config = dict(
    experts_per_token=8,
    d_expert=32,
    normalize_top_k=False,
    routed_scale=1.0,
    balance_loss=0.00756,
    init_std_router=0.00687,
    vocab_size=16384,
    norm='layernorm',
    tie_word_embeddings=False,
    beta2=0.95,
    batch_tokens=65536,
    train_tokens=324000000,
)
Below are experts of layer 9 (counted from 0) of a mixture-of-experts language model. Rows are named gate (a neuron's input weights, with its number), up (a neuron's input weights, with its number), down (a neuron's output weights, with its number) and show model dimensions 0-191. Each number is 128 + 24 x the weight over its row's rms, rounded and kept within 0 to 255. Numbers have three digits each.
Before each expert's rows: a language model's description of what the expert responds to; "comes after" lists some tokens at least twice as common just before its tokens as in all text. This comes from a sample of Wikipedia text that the model never trained on. Tokens count by the router's weight.

# expert 57
It responds to: Capitalized words naming sports, events and organizations, such as Football, Olympic, UEFA, Baseball, Summer, preceding League or Cup.
comes after: " the", "|", "-", "The", "\n ", "="
gate0:079156153138104162110172116119156134151148115128105113134169095115156107142131110115124116148132105119114112150129130176116147108156155121102157133144109152097143127113115116144140104144135158129136154122168135173081149118141135156127110150172144108141111135134137118094161146106138129144084115110135154148132071103137188142125150163150119069134078159125107164099104100115139157134144133083098139162170089110124110118111111147158141150142091121144150176150059143094130138132139105130130116123124130137127165126119132157079120097077156128114124123146104106094118164140114099083
up0:111157150173149108132137144147160168102132116146141094118060117093119117149110157132125109134135112137101122102066136133107106176110113107095122177148141158166140102099123126147140148149129118143142154105122145121112076150118142135100098120133108090158158121131108126116154126070103154131160157130117141135138114105110132131101121111116119152123117113122114094107157175158131099144161129137135130137115122122106096131153123142141192126070160114184145116150133139112121120104067108140116148102115116146148115157135145128138138128114125135136068101102148127076086099191129135085
down0:119144122125146130129113105128097131149155115128134127133112110102147166160080108109151144139114106121149180123127156141127116118158068144115085139133116116117151138150113155112167106185137142110101147131101120146104160116153069135141108177115144142146134111129197132097122167119135161106118120099057126137171138162143128092127162148092153082163095125116119110142088144115123111093115147164126135118127121164170140153117134156143138101160151106112121117137126124111115129111085105118112127119138127161100111130064103097138123081148100114091112149164152140159128120140138123178
gate1:091112113148140127150079127165160097125092075108131148104098101078123106158097099122108134153108150124128124119130096153119119121073118150161113113139122146107126141122177104123096086158127134087171091128107139115124137110121117155130115081142149102105099111151101162145106133107188126149131115152102145126148151116142109112109135124103148110120125137113169111129125125134110152142109127156100136136140178123162134115179121120120140095135105095086113101111115135115151149133070110113138113124143108144114129113144099119077143127170162118176078115147196156139112107173149150144
up1:136092176129097108115107135094124165110127091106129103128152141098123130140121125125141144105093115115109173141106119093129112092088123095145093112128098098148151138140128112132114142203137119116140125125152072138110125145121105140153134069141129101156092107097089125150159102135131120167171120132114151127067154112144088114074163132105144129112159136150116121123101182121138140118113100140185112134097109113149112139152113109099139093147096132095157131112141131096160143165113147186168145114133122151114168138130147143138128173125103149098116103103114125130129156152167117115
down1:120131132134132162119100131112097156169129146100137133111117114126160093143146163157082121149153085157116148076102139157127162091150114079111081155116112099160121110116154131146146160152151147156104111158091133118148151071087108115115125124151135157090138114157090106143121133097155126117109097099144144128122086127116084163129143144139184143152170152091113107143117118112091148131105119150117124144128100121111135133120116112139156133135116085135155159128147160120096108122131105095156144079094149141144148118211109130128109090109156169129133138161146152134147112152112123127

# expert 4
It responds to: Opening lowercase fragments of longer common words, often consonant clusters, as in sc, cl, ph, exp, dep (physics, hitting, caretaker).
comes after: " the", " a", " and", " The", " non", " an"
gate0:132102098126136148141109120152132090141118119119134212127130129142134131123113151143152070138157137124076098119148140134123116108158139118129105114097144142095117125139149111146122116150151101112084123115121165106069139139128128121148152151102139104116142129116143101079188175079164104112090118171177124081143161150121162093076142120152109089109110121126126186131095106125116159132127161117120129140116116155137115139094125158111126143145148131131112132090119147097192165113111119074140130106134125149127121143115163088112123138113102118151134112083111152162112158121126136121
up0:139124111109116145130160129163126127134094137124143126076141115150144126168190115117107143136150163122138142095098101129153115134129146144134079163155140139147115134141122145119150159123093123151083144187112091145110108131145115105083125106121064060087132148098123090129148111106144121108135140128092121158147132142105132123141106094165128160055128124111110115099126137146090098140102147125146146149111113130100154115137120116134157139152128142118162139125155143137142124114071070126125119117127122113102122094111097106131114085164128092100155165115133115122094121146079147187
down0:090110093144125159144137114146128135122108138115122098135131140143156177114109098137109063099152170128136105125129099142159115116106116134113117097114135125129143103125096128098154131151142148159118115114148103114116152139126101100144155156161140118102159153178155096136126118135126130075142097104120118158119089137108180218115112167142141133119108114117172158146137145148107098121096146140128071126089132130138138092111116091134118147079165128121161097105127172149132121189131101135107141092139140144084107116129127111139119130144168158148102120118155123166176127110097143107
gate1:133134144125105162158158138148129138134089099157174135120131133141126066137142138133112110104177170141084115092099153116102126139141164140135108119123181136103155094164106105088103122114160137128166109160126188141096130179099151127135115116146110178149138133156153180160130130173137153117155115126103133140160128089118117143123115163128164135145112124127108144133161159103127136150108099109095146130147122154146170112122093146095129131103113107133140137154153112134093147135111086109120165103081130133107121136155096155123155143167147128125176146105120119123107106170149170166
up1:080108142152126140102140100131103115123133128166131125133141099140152138109169099173161129142104122098110128131155118130127189122157083178113077111114088137111126167108131112129095145131142159147080134119099123110122125121107135137147117122137133125120142149119139150126104128088141130137130175161094119124140070166117120156141089125131111145127130171124125125146093099105111141117127121156158140135124079147144127098111148103126171126123148109153146104137154107098119082133134113149181122047114040120130115123137096113132148117133090136150191139102138163143114153131115150111
down1:159124123158116111112142139117168110130163133124091129144148129137133134165104112112151123090130128187111131113135164102103088138141128161139147148106096169113138122126142083116148124114157137129122137139102077138143124171143133117159132082174116119175149127119096132105133156138110093138118132111138092159109143188082144109107141101099181090112150135132107120121128136150107103122146122166126105097125141106134091137121147109114156133104120112110101176118152148115068105102125068134117120115164133105147170139130149074094161088125147120145145129101120149171160159114162086117

# expert 16
It responds to: Single capital letters or Ch starting unfamiliar proper names of people, taxa, places and shows, such as K-ant, P-áez, Ch-at.
comes after: "\n", " the", " of", "-", " and", ":"
gate0:158137126111137105107158121135122107139094144114158131098106120123131134146145090148118133128157156161098121130138125136129134175129132157096116142084157137125128084114140072111106115136074133147104168058141114127113115121143138091121120092104117115088128162119147110114145117146093131133131118187149162113165113106101081148131107156113173177120119100151132116151089117130112102159145079113155126162152139182121139100132147128126169143089147110095161142099164149119158130085102118141103137135144085122147136151095107121081139140118098159094118115133107137077150108143106138154
up0:115145100101136100174129169110103148136098134150124098107170161108132108131151134142170143154137127119140106129157094125104116134114159138113125133136167135150139165110142120161116144138110099129145124112162153140155089097125132117123139161136109156162120153136114153097130166123102155157097111095114091124110126177134129116182144141138091144165128120098131108117110143113157119144109155143158102126133124098162163114188151126147089120124158097178149139140138170097146097146162104136108108116158161133116141117143200137109149156151109069118176155081136146124114122146140085091
down0:169129098124170128141121132143112100113196124135105138100122154142112097134166112096134124160139116132115142141138099137109115137112100129116160106137065109140122055136146095145109124125161122113128105148088131169163116193126135113126151157152136095120187112137153156128171139171124109141142144085151139111080122115118136134112129152111108107138076118114157153158123105131120105129146131159147134136171107120143077112124093123097110090175128161156092113104139121131108098110138124113128159116117092124164174154107128135131116131104141171129106144123100160145165143158125122169
gate1:133132180131123148119134106136125081131133148134119134121122118146147082100116164134118133133125129156099155100139127136152113100115183122122139089158116088152097123135178094184133122107119091095093108127086118106149155142155129135159115136122084115129124099149098111125133162157109153099144180134151066141151157116170118168133109150094107130124079111158121132100141178162190149124115121126126147201147129104140153142131130151125103090108082122112151089123105131105136133124151155093158139119164126140144120143103116151157115103127145119141123137129128131143098099154173107138
up1:126120139093104116187156130137162107132088133141140129121157139131155132125176102110158145119130163155143136071142093137149153139075130142088109117108120114133146146136127110101156171138114157110114141116120112121123133127087115116153102126142153101144150094151118121126119138149177132120125134162167187138139114148134136139200159147118119144154151183133103126125099120084131117083104128159188184139095103133165158148123144114098106125115131107114106162142110082143127158122138125150128161159087144131125112108103135111146136094151153144072170160135127157134098126129109124104
down1:116132123098138148115124133158116138160087134123074132135106161177127094162134128176132165125132117160112127112118133154128160148155143144087079095137166080155106120141132149133113119134122141107149107082126069078138150123079154093117139133138138108096112049134096116101134133107155112118138127129124122112130098190114131135137139123137106096138164143150101143140148147145122133150110156172136089143117137153159121179114110118127106137117144109128145139095108150109122131127141094102097195139128163157112179108124142119161102130147074104133130130161138130157096133125149148111

# expert 12
It responds to: Newline tokens ending table rows after a closing pipe and ending prose paragraphs before headings or new paragraphs.
comes after: " |", ".", ")", "s.", ").", " ="
gate4:147116108147158118130141139108129154117174133134168145105146094155111148167136093091151118123171133079133157183120140142135132071089117142142103109133098124084119137143115147153093140122152121126173152118120145126129132134154127113144108160128143172113156156123172148113104097134151120158141153096160087151124117061128109124157123097090128085133145126155117119121125157092104124104143091116130157131112084085138104175139119108126137118100126145132179122098180111139118109097155155102120093131093140140130106100133138172113117127122125109141075149117141123148168130173088120144
up4:150110065130092067148113119115154159106139105125178115136125140110108092113146098139102146135108159184108085124172092121116152165145139139166118166146106135106101167151115101166120139128132133133105121104143115112120111106089115151165120131106154094135151122123142120103143101096143090146126105142125161118121146110127141135114114162150134144104107101110112167162161125137156133153167135146121123139139133145089123167119150148147106123198123118110109145100127168111133094168153111157127151152122139130107086128113124131086148115084123101119151167135064143096133117136180111111
down4:165128148108099108104140196100146118146129161116098145122126154098160122138167143116132076157117106136105126108152135094124144133125129146132127132118119084121145035168161122114128149144135083141157129109137130089165144137084145114124112135114149100126141115118127125144108112105131114156147169122146163133132135140151084089079128135155142173114142126125105121110151149095107126119140105110116094116129151140126163129134136159154123145104113118137101105126138147097128125088135137208137160109126107152141117151115110072106124121152141125174178115157081135143095091134164153163
gate5:121152144135159128113102162113125130169132139192146151189142191149118124096138116149144146101146105129174090115152103115118116132094102090117130122136117136133131074127128116124134148133068072141142120128080149107133115151113121140146090122087106147132102142142146144173123100123137126096154158136075144120152154108120140133090124171112120155095140106077145146087128137101121105142111151117164109160121105096119093090182142080113068130126130120124141150127123073124099116129133142122120129140117113107119129126126107097170118154135091126111120095126142129120130148091167123104
up5:122118151107126113099104137142088114145106118119134116162149108131134143122137144122191128139112089108108148115147161125126127155120130152179155139135087111102094067135089145116127161145126122130154135107200150133132150107084117151138134105126128132134132153128161088116099152106150182138124160097110165085090102124071098096177147110099132093130135158152147127112103148111149126116114157132130133145144156110116108191126086130121116161122145097135101146085133173128170125132136164138104102143115135159120138141110078095128168130108125104107161152119093114132099147127156150137
down5:135132088110137116095124111111158149151139145121130148129061129123123091115113130141103124127125161127150107151130120135139104109147155118112129109191103156134160103074171161100120122131159142138116132132096135115129131166117157136116138125149140114094137110144143112167102136163149149119163174112138125121143151125120141111115140204134054155147144124134146157083150112113159129109088080108147110157125106120147162114139086067136107135155132140072153075105120117158156158128139136149152135089085127112133171120134134132108070137128128131121117101097149117124158143144107124162

# expert 53
It responds to: Determiners and possessives opening a noun phrase, such as a, the, his, this, their, any, often sentence-initial.
comes after: ".", " of", " is", " with", " as", " that"
gate0:109137123120164142137165126126100126090145150145130159153106139123118159116151131141173176124075157097126143146058127161156105128173127128098156133112107117095100134120131102121152148150114139172115078133093171117143112163109125129147138173127142133160091133127107068150101086126121167144148113101131118123095168170129165116154129185119159118122070110128103155163126124169115144098122141091109135122128139145150124111176142132157094134142137144151163120110158126112124124125128121111149128157184131152095138148168142114166136095134116117086123144144149131137149148118124101107
up0:101109132093160119160186117111109123145123126132120125095148120123108132138111093173128146140101189157150114161139105115115106114124130081120143095161114136112109117091089154135109146146168131142106120120132105131160154110119124105132119162160087124121121113161123128124105141184108133112149138132156130101130131177109069095118176115111097096146133105124091173131103124153170102186118119119100114148158104102168119121100115124086123152129112122117097163084086143159131151118109121113072144141104117097156111142130165143116153145094104144144119095112136130114092154111095130165
down0:117107130192103120106131120142126105162137096108128139163154149139130091124112128100130138103128124150118112120096112171133124114145108126134154130145141142173086158141112106129109161101097135152119134127153091104115145128099102171145117189149116126147154157094165122149122167108170110102118122175127163147126087147178100082140164115141075148115093156146128123112108125141136088138141139127153129146091129128117152158111147179124169080092124166170101136122127115126164142130121118119110134133096152147150069116141094121119106085099144158120141155135156138118160087127103096145
gate1:110125111099128115158128166181156113161150114135143135120099142094113112148165159134103088146129109097087103143137163157160106115108081122131120139101134098117147104136128128145130122146065154179161134109115129140099110156173082098097103116143099077154103101146110160140142128157156114149082143125145152109137138172087146111114124112131124087121149121137100155144167111101131138144118107110100107139125137144100114108155095131092144093129096177164139126128142118114100098128118162147149142162121168146164140146140168113089104135141118126125133133124140147092146078152146183131
up1:148113160170126128130095155152130099129141095116083126145125156160090149176166108146133149104123122108135135115138096150157129137135153092123090061101159096138117110134125149128118146166118129140138084144157111131120144119132138099122159165136089130132099130132143099116120146130131161134134113083090163114092176133133151140165074122116117172157103093098136131104179157123112121127122152161118116109111108111119127124113115126122139083108141076159125120128140118124145145127133166131186133102115127167165141119147122127109158121171101152097071142096127159146104141136175162090
down1:126130100116129146154143124132088125133150152105092136138111158101145097123095115130078115143149127171121138147135125127093160151104118146141151171096123181138124190129105108134185121101110143106165141126117129151166152161187099091111101173142082114147139129132131146156141142140136133144114115155158137119114096156091143132098131097111120069110083122171158114139136122131144147129137095138113155143134113131071123141122163107163152125121146175157163161111115160099130146126114138120088156111099151102084077107097124126133117134123134099116125137078158115111138125152094105139

# expert 47
It responds to: First fragment of a word split into pieces, often foreign name prefixes and particles, such as San, del, Abu, san(ctum), Pra(irie).
comes after: " the", " of", " and", " de", ":", "a"
gate1:092117125139142083124176126098108146156130117110162108113097143096105113127116149116114100093092110176177098147106093123170123110138118113098110127093167139127138147091140104116117133160103137137142124137140133113134117126122139097069131092133132120109122142125153097090139190113115123133134138100128162121103126113127173134134101124118095096173118093130103116152127073156124147129074113158153136140134115201114153148142162128162141128107141125108145082138119133111093078116139137117126092142150114147174073128101123144130154154111125119129152061156103104129135117100112103128
up1:116122174102120124115127133146076110137116142110141123144119188127127127155116143098115133149127108095111094138146106095160117107085116093140151127187123135120138159132115122101115136123151154154139114146117151138112118136127150110106098114125116130114105123125152146108136134141114087174136146145153101081078114133147132141128115089103127111118124146156163150166147141144127114132173110143188136103063153184093111114094145114154116177149122121090108107109073161128123133138122095068123108105115113135090079132108150104141124109107120131110106141099174120107151125119145055122
down1:135045116095094113121140125166135118130143186141077114131131146117136167132125097084155124101092097142099140084113125104127171157138135143117119099122121120103122141129097144116112116121132112085114118120091135113137144112142137157117129145100105112156126147140142117126145126104144114113134138132146131188141129147146141097168120091080151144185139096096113126135126134145125131162154121096115122107100149151143087181140123075126113113077108149162074143145174118111127120150130107162092174119128114129145114140146148176141156134090136112129146157130130157173141116168154151112
gate2:153111125122118108102158103088124155116128124136128148140152089148113086137129141130141135143124103113089142095098132111115126114107131104110092159188132141162108136115177129149106110110131158141118140123170179136069145119162108143132172121149154139130113170083162057097142105102118117121167109114148168115161123169172118153112133143118117151107122111183174115144119130140144094097144104130098140084154173132110130124106198131153140111137118131163105129158132087093111153110109139120128138138143110136102123091158139126135106148096163119104155098147089117125109118126125128114
up2:144146121126114128111112126137169111145153172128119135100091133115104125160141127098083124133148093124122118135109129122121154122116150128137184157115163143137113124125109161135120119094112145106105112148137125114127096132125154105172137132127092142091143175145110119098137159117115120070110153109094142139141168113135159114127150160165086148129139109161150085122105130127104134066175133146186142139145141099122099091107158136160095075174095171082136113118143138106101089117153119154095158124136127168096140184116092084143105120137140137106107131132144113099167139111145150109
down2:106161130122126132154149123117148148122116139120118124117147124115116121153160130109112096130143105164127133122133109097117148117108117140098130167104134117168145171148149161113109168122128134146115077160124173129144103158141108102155138137140106096151132177096156132129165116100152089121135150124099168178116085101104146107096127150121103143115136143154139134098148131076144132090180113110107122160124158126151074089116153154181121107126140129100089116121150117104104130152118110130140118132092110133157122082156093148058110131183141142101140136106112124095178133123147124063

# expert 58
It responds to: Short common concrete nouns or first pieces of compounds, such as light, hand, wind, seed, star, ward(robe), ship(wreck).
comes after: " the", " a", " of", " and", " The", " b"
gate0:143141130136099149133144092139114130133144103185132164183116085139150085128146136131143134136143111117148144111109109110092146123119189117114124120149137121146162113109102117105108114146104136075149125106135132127126128112142136094112127094111157092123152121132155139130107139125108188161137139158135144143141178116136077165114122093085144138128117112183144149098153124122122041104170105132140133115146087062129122114142148112109109157117106110127107098077093147091127143137125112162123145131089172142095164130123117116124092116119109152115145162106102127169138131109155107152
up0:118080093146155117121121127135067123151112144131125160137116134119120164086132116164159130114139126121187100086142106129116134139154141127133137160098125124102115120117125129109157147139095152185127143149113129130126117139156127116136183151149167106112090146106141125156121093073122094129117088129139144132125150128134083120117141154126131063143105113115091109111149110107125146151133162142113138139152125077098119150114088140136118120118140153164119130091111099150130101116156132139110125100184135132105128137104118139087112159139150131141043119139116143135165143054087126174
down0:140117129081104120164100119138090151103111120102136148153178137125134152060127138117143123114144134130108144128123122129138103104168146121112118151101109133099112143143140126111124158150136142111069098127152097125139155104151135089135113184151195146100153113138118134122102144153084186136067140117150109118149148140132118130155138141116141099114102154103120129138156123100123166143102130111110115099147129107139151143127131113197142121130100153160138068119182121159146101155132128112088120149127152110096099153118131141124087141082198164140107120106119125139117138093131145155
gate1:143140125120153089133104132098115143111138093118124099138077061147105137113120130091092086113115149140168138115110102104176139094110131150079146125116118146128141176103096138121106137134088129150147103110130088154088127123138125132144081122095118113080120126124153109135108148176129132124105147133077108091129138125121144127132103121148122107149131115128109169128151104138165117105142117144127093144152124140156142099132068119127154154130163157138120148123168128097138165102134159110135160154155110057108133129106165155150157146120098141125179162097137122161170149117086120140
up1:084138118126130147130132106091114134068154137162094118130146127114135135162141109114095159124125159146088058121151145106136173093161146161117150139135143141091133147110177143124156114136117145089108166148159136118098136097132078102137141123099204112138150151154099180129150151132148102117133162098119093130135129132158147143120151123092102102159120103119150103153109113130118131116146130134134166135115132172120109111110136108083141146149129121109073156135128132160167105158091112097166162127133128123139127127095103148122142138150123142153097176135185133133112124083133136121
down1:113136132130118131110145151157149091116141103133141085108145139137143161100111114130087108149096126145114129098129102110135136119174114105137113129126183163149133119115166115131135128109107139108116164118142130126153149116123129138089132127136119151147162143138093150137164106084119129076129189153170117138127138186108113174098132097160172133146138155112146109146094119136106147105086128170179125144088133112134159050150122159111148142106137141133127092113129147156153149168100087148105136116126116162104110155143152133120117104088143135104129111131129079130151054163109121119

# expert 34
It responds to: Word-initial prefixes or stems of abstract common words, such as sub, pro, super, inter, ec(umenical), commun(ity).
comes after: " a", " and", " the", " of", "==", " for"
gate2:131135131179076147123158123142150178129142159114099137099146148171133113128096071116110147138147082141125144100172138130148115123158152142115099123110123080143094107107158120109132148109118096142119140118125138120123109121145100120092082150149096125126119121149097150092155141156180102133118160108173147148099131104119101135138174162098147121122122120146112133125133171161132095090102141119152113131160130163119135166127122106133127125164114084115120071144116127119132157144196138100089142116139090132092123159110107147102123093125139125179093111143159085137116141130090156142
up2:119127135124164139108129151149131151098121115084100111168116128187125103176121093160138123132131135127123145123121131143162132147142128108151119189133133118137157089109082121112110151126099140115126142110144130150158158151113145160103103114163113130106139158123089074126114127105123156119139137109139139210143156087127153096096148172150137154133109146166153149104108089096139107139110111193114138146088141113144133129121130133146155114126129106117105178109160152116129130095121114100143085186150125081110152095109136125140139116164165107110157139133175168120127125121099161114
down2:115150104108137103172120160151150101117137085116132130155147131141154113119122112117128140149121159143182147132107163098169118103146146143131144090144161112132134152132130136146162081126148121129100155156128145084139129097146113175142116132133095138139112138147137141120150169068111131124085120153157124167149141140141128112118111098158148131111109083138159081119091136110137143163117111119108126117116159129111177077128124174110136120140152111098078153169130115123080101089121138103095104135139121113085151118142155083072149140145155149154129065126157172106106124119135099140
gate3:132147124125119119084106070116105138089133145142135106130113104151135129161152122160115104112124140159125088124149112102127163122160138106142158117134189080170147160127101142128119102107102067147105106157130100111107160089102133105137107154121111104162137175152142117115134158140101187102116149137160129130155162160158118138144115145139127130132107106110108133115125107131157127105119125110158061121121129131131113133146114181144102126121109164084129161153121180128105104142124153104113093133153127144159124144139100065106120197149182128124111112147122143128142155150130112153
up3:131104122142121120125130105094112119148138100107124178100141091120109098114125105113134113093092132120117125143122098113090138099155163164134131163087118107092130131114071152160109129113094110103133133141105138143111076122099114129130129133124158095081136120114165129160141138131121098103068138095127101117158149135153132158131064090101138129158098113126165178123158114175141123129133099123120133165123138148134145143125132116163099111118079080090128122100145182121125093120130090143091177157113167109098119142140128136124162139118101134129180089100153117164108119124160132120
down3:159155155138148107127081170143108128118106129151143147043139123141100111112122133117106125141140122131148096161157138116077161105145166128115104200143164114144138143120104122139158146160131163109133123095122096132101149053131123116142148131122163135122111150146162148167124114163112116130054189127088159119122173127143131150108088121101107144091105132130113125111136121118104106134130090140118123154143097126119103124093125143124131116149128130151126109137120159176114136110111130130147139143116155153068130123160110142114121132121087101159157078140161098115127109129124153138

# expert 49
It responds to: First word piece of place or person names after of, in or a table bar, such as Ke of Kefalonia, La of Laos, Sh.
comes after: " of", " in", " |", " the", "|", "-"
gate1:139146134137132151123145125153144074108122137136140068150115158103104138151127110119089112095138141074126112139136110178114153125158116111131178149142117114135110106084145186156135142122147099119153128128127120147096193083130075130137147095154119128132134111112119108134157100107123124126126145154104128134118186120155132127125150138160111105139102140147087157165150118122151151113098110118159117116152081114124165109102116135116196092119136092135138109122183095114111147133131145142151169117133116213132125148115130131158093088120122117105132118155132113119114085158103120120
up1:200159111112176136162093168140097095095122122126117140149100131126134126153149151154111115102124139121114180080103125117115112110128137130104112111107169119134146114102125099107086148175139131119078142112091118102113173104102157122123092125146147129096133105124165121095127134142158143089142083134111125150110139081089112108093104143111137183128090113140117139103158127161107118151142124157147124104108151135133122133134098111132134135110115104095143104119153107118125171136104178140124136075095110095104148116092153131132107113151068169119127108150117098129147143147156175121
down1:195130117154117163119068155130109127099112121135118112131102107118146113157128191117163146138138167141169110122099116090132138089129145125131143128133141097091119173149104158153168159132136119105087086127093134118107142071079123113129107154127125149123157120135119119145108106128164101120114089117110141126106142129102107113141163101180160131148152122133129137111086120162158139113106122140142143081164151132125126133112128154144128113126133141128101068125135096095116122153122163158159127090147131138087119149144171140187088106143136159112148125099145115119126151124184109100
gate2:126091100150159113128141125150106141140145111131127141152145165095127160130182125128147131145134150137125093149071143174153134071194118117162143156123120123113102125147110099150113102139113090137114136160170144124132168100151095140161135119130139143115110112132100129143200120113084144123176108180137129127079103127149130163147167170132137145139097121132095121145095140134117137130104128101129120121108143131129124126124137122149115110135107125089128127119111163132112121152146103123114181138083156093116154147142121145185115151103120190090157122169091123094153096097112111116
up2:126105138127145125094129143115122102112112096127123104088098125173106159149159181119159135119115130124117147155088128145137113100133138151102122103129127129159140178117149126183108146179105096144081122123091065143121170101124128141102110119135102150079143089120095154118100126153094139125162141124166129119129105106126160150172139135109095153135147124103116105112139105103127115170137116146103110127110123138124068157136137105119140149099139144118103123178148115132103105170170097119129085102103089147098143111139097123134090151124131112117111190085133136156107089137124123170
down2:125125107143114113121108164085160121130149154146092153156105195129131137131107115124141145166145140153101131092172112103144114129156147164140113132161147159130136130206091111132112110101102139133108093134137133183104141118056107118159104073126099130116117109150122112120120110158158104113089107123167158139123120132104155116107140160101086098092114142153106093154145183122151098097094143138145128070142138163118128119134124164132093122127129108177144105093120158121109115115128131117135172108168113126150150145139137110124149135132145108155110127135134137145118080150119113154